Weights of a small mixture-of-experts language model, trained from scratch on English Wikipedia.
Experts: 80 experts in each of 12 layers, 4 picks a token.
Training: a variant of SOAP for the experts, 7177 steps.
Below are experts of layer 3 (counted from 0) of a mixture-of-experts language model. Rows are named router (the router's row for the expert), gate (a neuron's input weights, with its number), up (a neuron's input weights, with its number) and show model dimensions 0-159. Each number is 50 + 15 x the weight over its row's rms, rounded and kept within 0 to 99.
Before each expert's rows: "mostly gets" lists some tokens that are sent to it at least half of the time. This comes from a sample of Wikipedia text that the model never trained on.

# expert 53
mostly gets: "52", "72", "81", "22", "36", "73"
router:68 53 28 56 54 46 45 31 44 38 43 55 35 62 54 49 66 36 66 33 66 68 36 41 68 55 34 64 64 64 41 64 63 74 60 72 33 41 30 32 31 40 33 61 35 34 34 61 53 39 32 70 52 67 35 68 34 65 57 70 68 33 73 39 71 35 34 70 65 36 61 61 29 62 31 49 37 37 68 38 40 36 38 32 35 32 71 41 66 42 66 31 31 42 68 67 41 63 35 67 64 44 43 36 53 65 41 44 72 65 37 31 62 67 34 38 31 67 67 72 37 69 34 61 60 65 38 34 66 65 59 68 36 63 66 28 26 33 31 39 65 71 25 32 44 63 33 69 63 67 29 69 65 68 36 39 38 32 59 48
gate4:29 62 43 50 80 60 32 58 43 54 25 40 75 58 63 44 71 51 45 38 51 47 57 43 68 41 46 40 38 68 61 38 39 44 72 58 41 43 52 59 55 54 51 41 54 37 38 53 42 21 56 42 55 60 44 49 31 81 44 56 69 19 38 62 71 85 42 66 30 73 44 60 74 40 82 30 35 37 36 57 75 73 49 57 72 40 65 35 25 52 45 24 29 78 29 50 52 73 07 41 39 40 50 35 51 60 50 49 63 64 38 59 57 62 48 33 37 31 49 31 79 25 41 48 32 63 64 57 33 54 48 55 37 45 71 41 44 47 40 69 73 53 45 41 40 50 33 43 55 62 40 44 36 15 78 51 62 52 84 54
up4:51 82 59 75 35 51 44 29 52 32 22 50 60 47 51 33 22 33 48 79 69 51 44 89 52 52 54 41 31 36 48 50 46 45 31 37 57 77 52 07 44 58 79 41 34 60 43 53 46 52 59 72 55 41 46 63 59 83 41 64 43 37 54 32 22 48 29 49 54 54 60 30 47 31 60 46 55 49 67 49 61 24 31 66 55 72 56 41 73 46 48 29 45 57 58 51 72 57 58 55 36 70 56 40 29 71 79 33 47 32 33 38 47 58 53 58 80 17 69 64 53 60 51 50 45 54 48 54 39 71 53 47 64 28 57 45 74 43 50 11 71 36 47 55 80 30 62 58 33 60 61 50 68 61 45 48 47 61 37 66
gate5:43 63 47 60 52 70 72 48 28 52 50 55 29 51 21 59 78 50 79 54 68 44 61 52 55 50 34 53 48 38 34 42 85 26 61 43 54 22 51 54 64 54 55 51 57 71 48 73 58 21 44 51 50 58 52 62 41 30 58 35 28 06 45 33 56 91 76 70 51 41 29 24 53 34 46 80 40 51 57 36 46 39 41 42 35 59 44 66 37 52 38 30 58 50 39 32 61 50 36 61 76 37 49 51 49 40 70 47 27 35 40 56 55 80 78 19 51 51 29 44 22 54 43 44 52 72 39 62 56 58 56 74 40 80 34 56 48 56 52 50 71 47 28 45 86 50 57 60 32 59 41 63 65 45 39 63 58 48 67 41
up5:10 69 68 60 62 53 36 28 59 32 57 52 39 31 52 74 70 56 59 80 59 85 72 37 49 35 62 75 43 22 40 57 42 43 61 54 30 33 54 50 69 37 47 63 79 43 33 66 55 30 38 39 45 65 44 73 48 40 58 76 55 62 52 53 43 59 80 47 56 40 40 28 59 59 54 76 48 39 46 24 67 40 43 47 59 53 64 40 44 65 64 57 63 54 37 42 60 53 56 51 57 53 28 43 27 39 44 74 44 55 68 48 44 38 62 35 33 52 33 18 40 56 59 61 31 56 57 62 40 61 70 69 37 65 62 45 43 38 45 35 71 56 46 68 89 45 56 58 20 39 45 33 22 64 26 32 14 53 50 26
gate6:55 64 41 33 21 46 76 46 47 56 68 48 50 75 46 45 39 12 68 51 33 44 38 59 23 32 47 42 81 30 46 48 37 51 55 51 72 64 39 23 33 62 52 52 54 35 36 64 52 28 71 40 34 67 45 67 50 67 54 47 58 85 52 62 46 41 54 56 51 31 51 52 40 38 35 56 50 57 43 33 52 84 48 58 33 61 70 16 64 32 36 25 29 56 66 62 67 66 54 46 47 32 58 47 24 47 15 36 48 53 53 57 38 27 44 46 33 48 54 46 24 63 35 55 15 24 50 66 56 69 43 55 63 45 48 47 40 45 50 48 53 63 33 47 43 42 49 42 71 69 58 74 69 47 73 64 93 58 68 80
up6:34 18 52 59 73 46 57 58 40 63 52 41 46 51 31 32 75 68 32 29 63 45 67 38 42 74 57 39 42 49 43 64 34 72 61 49 49 32 42 58 66 46 65 60 48 64 56 67 43 59 44 18 86 81 46 54 42 46 50 53 30 38 64 38 28 13 61 52 64 41 70 31 80 55 56 68 55 28 53 59 46 41 80 34 54 54 60 38 31 53 44 36 56 62 28 48 51 36 37 53 55 63 48 29 56 80 58 54 54 35 17 30 52 42 58 42 79 38 56 23 52 32 40 48 69 51 45 39 71 51 39 56 41 64 46 54 69 34 51 46 68 68 83 34 61 47 39 64 30 33 58 35 74 27 46 47 49 38 11 70
gate7:53 21 49 80 78 39 57 64 45 26 51 51 67 46 63 45 46 38 84 53 38 53 31 26 56 60 75 55 52 89 43 45 45 65 47 55 62 53 51 38 25 48 68 58 43 43 48 54 36 32 36 46 32 62 55 11 73 75 57 51 50 76 51 24 55 46 70 47 43 62 72 54 37 50 25 50 53 66 58 39 45 48 51 43 41 45 78 62 43 46 52 70 35 57 52 35 55 63 62 46 63 57 53 58 31 50 43 41 56 32 52 66 40 51 58 45 53 39 18 54 25 66 28 01 63 54 33 60 53 56 43 02 40 73 50 31 45 30 41 43 38 30 44 64 68 53 44 67 45 28 63 65 69 83 64 34 52 52 60 51
up7:35 31 62 42 47 44 59 63 38 30 49 39 32 53 83 50 44 42 65 68 60 34 58 57 44 41 52 62 50 50 44 44 70 46 82 59 35 43 33 41 27 62 80 31 39 64 59 58 44 45 45 34 22 28 49 48 44 70 46 40 69 39 21 66 50 75 51 48 68 45 99 47 43 37 20 64 43 71 49 74 81 46 60 62 51 56 51 39 26 65 57 57 46 48 41 57 46 39 45 53 31 55 44 40 60 68 31 34 19 71 38 77 59 28 61 49 51 62 48 44 42 46 26 66 69 56 48 33 69 25 38 44 40 34 64 47 60 39 42 29 52 37 40 72 59 47 59 63 50 38 65 86 56 63 74 58 64 43 67 54
gate8:52 66 47 54 56 37 79 34 57 56 86 45 61 37 39 49 72 56 62 57 35 66 49 83 37 42 27 42 24 62 68 38 52 42 53 77 23 46 53 57 34 54 30 62 21 50 45 54 43 76 45 72 50 26 38 40 44 70 64 48 60 50 49 58 38 59 58 65 75 52 36 57 61 64 62 26 45 62 54 33 68 52 81 17 73 32 75 37 44 56 42 35 43 59 33 43 56 35 39 63 38 32 51 43 44 35 50 25 30 70 45 22 59 74 50 42 49 50 49 60 53 68 47 46 73 63 51 39 22 36 43 71 35 37 39 77 45 60 66 52 47 27 53 62 36 45 43 76 36 41 36 46 59 77 39 87 60 70 76 54
up8:74 28 57 48 46 32 50 52 50 39 50 42 51 55 68 51 51 58 60 67 32 56 66 82 68 55 46 43 22 40 49 31 54 64 60 45 49 54 55 38 43 74 64 37 30 30 47 64 41 67 53 75 28 67 53 56 45 64 33 25 59 52 44 39 48 54 64 73 32 70 37 63 42 57 46 72 70 48 61 41 67 74 50 33 76 44 63 56 48 59 52 54 47 41 73 28 53 47 17 34 72 63 39 47 26 26 27 60 26 30 61 67 47 57 53 33 10 87 49 65 52 40 55 59 43 52 63 54 53 25 37 60 28 51 19 55 27 19 71 35 58 37 40 70 62 39 65 50 32 59 51 25 41 60 57 41 11 44 62 49
gate9:64 60 41 51 56 52 38 18 50 67 50 65 43 77 04 79 67 31 53 86 50 74 75 39 45 56 52 58 32 46 43 48 48 33 35 29 68 59 50 54 30 29 32 53 30 31 44 42 72 36 39 65 62 58 58 68 46 29 26 37 40 65 65 44 43 50 32 72 62 65 53 72 53 86 60 65 63 63 64 23 47 44 49 49 41 46 73 38 66 42 58 27 53 32 62 41 51 59 38 48 29 40 53 33 61 66 52 41 58 42 55 60 57 46 59 19 52 36 54 56 46 45 65 40 60 46 23 34 31 71 49 31 62 43 55 38 34 64 38 64 64 47 45 59 28 49 69 73 26 53 22 52 59 23 64 56 56 52 67 14
up9:20 62 70 41 62 50 65 43 35 76 54 34 56 34 56 71 61 60 76 53 99 27 45 52 41 51 55 63 67 49 55 50 61 34 81 50 41 48 45 48 61 55 47 52 70 50 51 59 44 55 45 31 22 13 51 79 48 22 36 47 53 52 44 60 60 50 62 49 54 20 57 79 48 68 59 50 32 58 75 53 73 35 34 54 46 38 45 65 41 27 68 22 74 43 46 55 59 50 43 88 34 38 56 39 33 37 48 61 45 70 47 18 53 55 28 68 44 66 50 76 46 64 65 38 43 40 65 74 30 65 45 56 76 44 56 26 48 57 73 31 42 53 51 62 39 46 57 37 34 55 31 22 55 50 59 52 59 25 34 32
gate10:67 37 57 48 53 43 54 56 57 57 37 65 59 51 84 55 24 28 27 46 63 40 44 12 55 19 58 36 39 58 75 68 21 64 70 63 59 43 75 53 67 25 24 81 60 34 58 46 70 59 44 60 52 34 51 62 41 65 57 42 49 66 69 32 59 34 56 42 36 58 44 64 61 42 41 51 54 63 63 62 56 38 33 63 65 07 41 61 49 36 50 55 48 60 45 44 60 44 41 49 58 60 53 62 28 45 26 42 66 44 44 74 65 53 67 13 77 52 48 54 75 47 20 14 46 38 33 45 50 51 34 24 39 47 57 31 77 44 46 51 33 50 59 14 63 81 56 51 43 57 62 52 52 60 45 30 35 45 63 67
up10:38 56 65 46 29 20 66 55 44 72 53 47 48 59 69 56 78 52 45 45 41 31 16 62 25 57 83 68 36 39 59 73 51 47 42 52 82 73 52 53 35 51 54 53 42 53 42 32 73 49 67 57 78 45 38 67 63 38 39 71 52 30 43 61 65 23 50 57 63 40 64 61 55 56 37 31 51 37 72 39 33 34 48 19 42 54 53 19 31 42 63 54 41 27 31 41 40 57 30 41 79 62 43 43 60 64 37 59 54 47 51 39 43 65 61 80 80 41 25 35 52 37 54 39 58 30 62 45 47 18 67 67 35 59 29 61 59 61 66 51 50 54 35 36 49 49 17 67 75 56 16 43 54 45 60 68 58 76 48 50
gate11:43 50 44 70 32 54 18 34 40 63 53 28 50 46 41 58 48 26 51 58 56 70 39 41 66 53 55 41 32 43 79 71 52 59 46 58 71 42 45 51 20 60 78 40 89 40 33 62 32 30 21 67 83 50 35 39 58 53 58 76 70 66 65 47 52 54 57 57 52 32 51 62 48 57 28 67 40 62 58 58 37 29 45 73 24 57 71 52 64 35 35 47 51 56 28 56 44 63 53 43 41 62 57 34 56 28 56 39 67 53 40 44 47 84 74 53 57 40 42 76 66 70 54 37 19 24 36 38 42 63 40 50 57 57 13 40 78 18 49 18 49 76 52 44 59 49 58 56 45 32 40 59 65 46 45 54 52 38 56 29
up11:12 57 43 57 45 33 61 34 43 33 27 41 82 43 30 44 76 26 33 54 53 60 60 56 67 65 88 48 63 45 66 38 57 30 43 50 34 26 44 60 53 34 56 50 54 61 65 52 25 40 53 49 68 32 53 39 49 37 56 48 58 60 72 35 44 37 50 62 43 57 33 48 43 58 13 53 17 74 44 77 70 30 41 69 63 78 55 58 40 46 50 34 45 54 32 42 32 66 30 43 59 63 37 48 63 67 72 42 63 36 40 61 23 48 70 62 30 35 40 49 59 58 53 46 65 62 56 30 39 62 32 31 49 67 63 66 60 56 29 54 29 64 76 35 36 40 56 37 39 48 83 88 56 69 49 54 48 37 61 76
gate12:47 48 62 37 40 41 56 39 52 42 71 36 54 54 82 57 42 52 59 50 36 53 26 39 51 46 64 64 55 54 65 48 33 65 50 18 60 29 51 48 63 32 50 72 66 49 46 29 55 47 32 58 43 40 49 75 46 41 64 51 51 65 56 23 83 13 38 29 28 37 45 45 51 64 64 90 56 65 13 32 41 32 61 65 47 62 61 38 60 45 54 30 49 72 45 53 35 56 55 31 36 50 57 22 68 29 63 58 76 59 48 57 61 84 61 56 47 57 63 52 44 58 33 70 59 38 41 38 30 48 42 64 65 41 24 37 70 70 50 50 48 14 32 28 52 78 83 42 43 40 58 71 44 54 30 39 21 50 39 73
up12:56 56 49 31 34 36 62 20 36 30 44 62 28 45 17 29 31 67 61 58 50 53 48 75 74 69 45 47 40 59 22 60 55 59 22 50 40 53 50 44 68 60 56 55 26 48 40 44 40 54 74 38 36 60 51 37 80 51 50 72 71 74 46 59 50 45 71 58 60 64 29 60 60 53 59 51 67 59 48 49 46 65 48 37 47 50 52 03 49 61 47 26 67 42 44 48 75 26 74 59 56 64 26 83 19 78 70 56 61 54 34 79 47 65 68 40 39 58 23 19 45 60 55 61 32 40 64 49 56 70 40 43 45 32 34 45 31 38 49 57 74 52 60 54 56 39 60 62 34 34 29 47 43 56 32 47 36 40 36 76
gate13:41 41 62 49 37 44 20 49 25 50 48 21 53 54 55 63 76 49 54 55 51 67 32 36 46 53 01 30 39 40 52 55 52 68 56 38 41 49 36 50 26 47 52 52 56 41 68 58 42 31 58 54 31 67 59 52 37 48 52 32 49 54 29 49 16 33 72 38 75 12 42 47 47 43 71 48 58 49 59 22 53 55 54 69 46 24 57 65 37 49 89 66 54 36 58 46 47 60 57 70 45 63 39 50 59 52 37 30 76 61 62 62 45 27 50 30 60 63 72 75 45 67 71 72 54 35 57 77 36 28 28 83 74 59 44 52 54 53 62 47 57 73 59 37 24 62 69 72 65 37 50 57 48 46 40 53 60 22 71 39
up13:87 43 48 47 70 61 70 55 52 31 23 74 69 43 46 73 71 74 52 42 25 72 53 78 28 59 46 63 40 37 31 34 38 67 62 67 40 70 54 54 55 82 59 69 53 83 40 43 79 41 55 37 82 36 45 75 23 61 54 56 56 44 42 44 47 41 48 44 33 59 59 19 38 58 32 68 60 52 33 50 63 53 55 59 46 42 51 27 32 55 46 30 48 45 51 67 47 46 42 36 68 34 55 59 63 45 55 33 50 30 37 44 50 70 49 38 35 44 46 32 61 56 55 74 66 47 29 66 57 51 76 53 25 46 56 25 35 59 38 61 42 04 29 71 62 57 37 57 39 39 49 62 36 22 61 59 34 61 57 72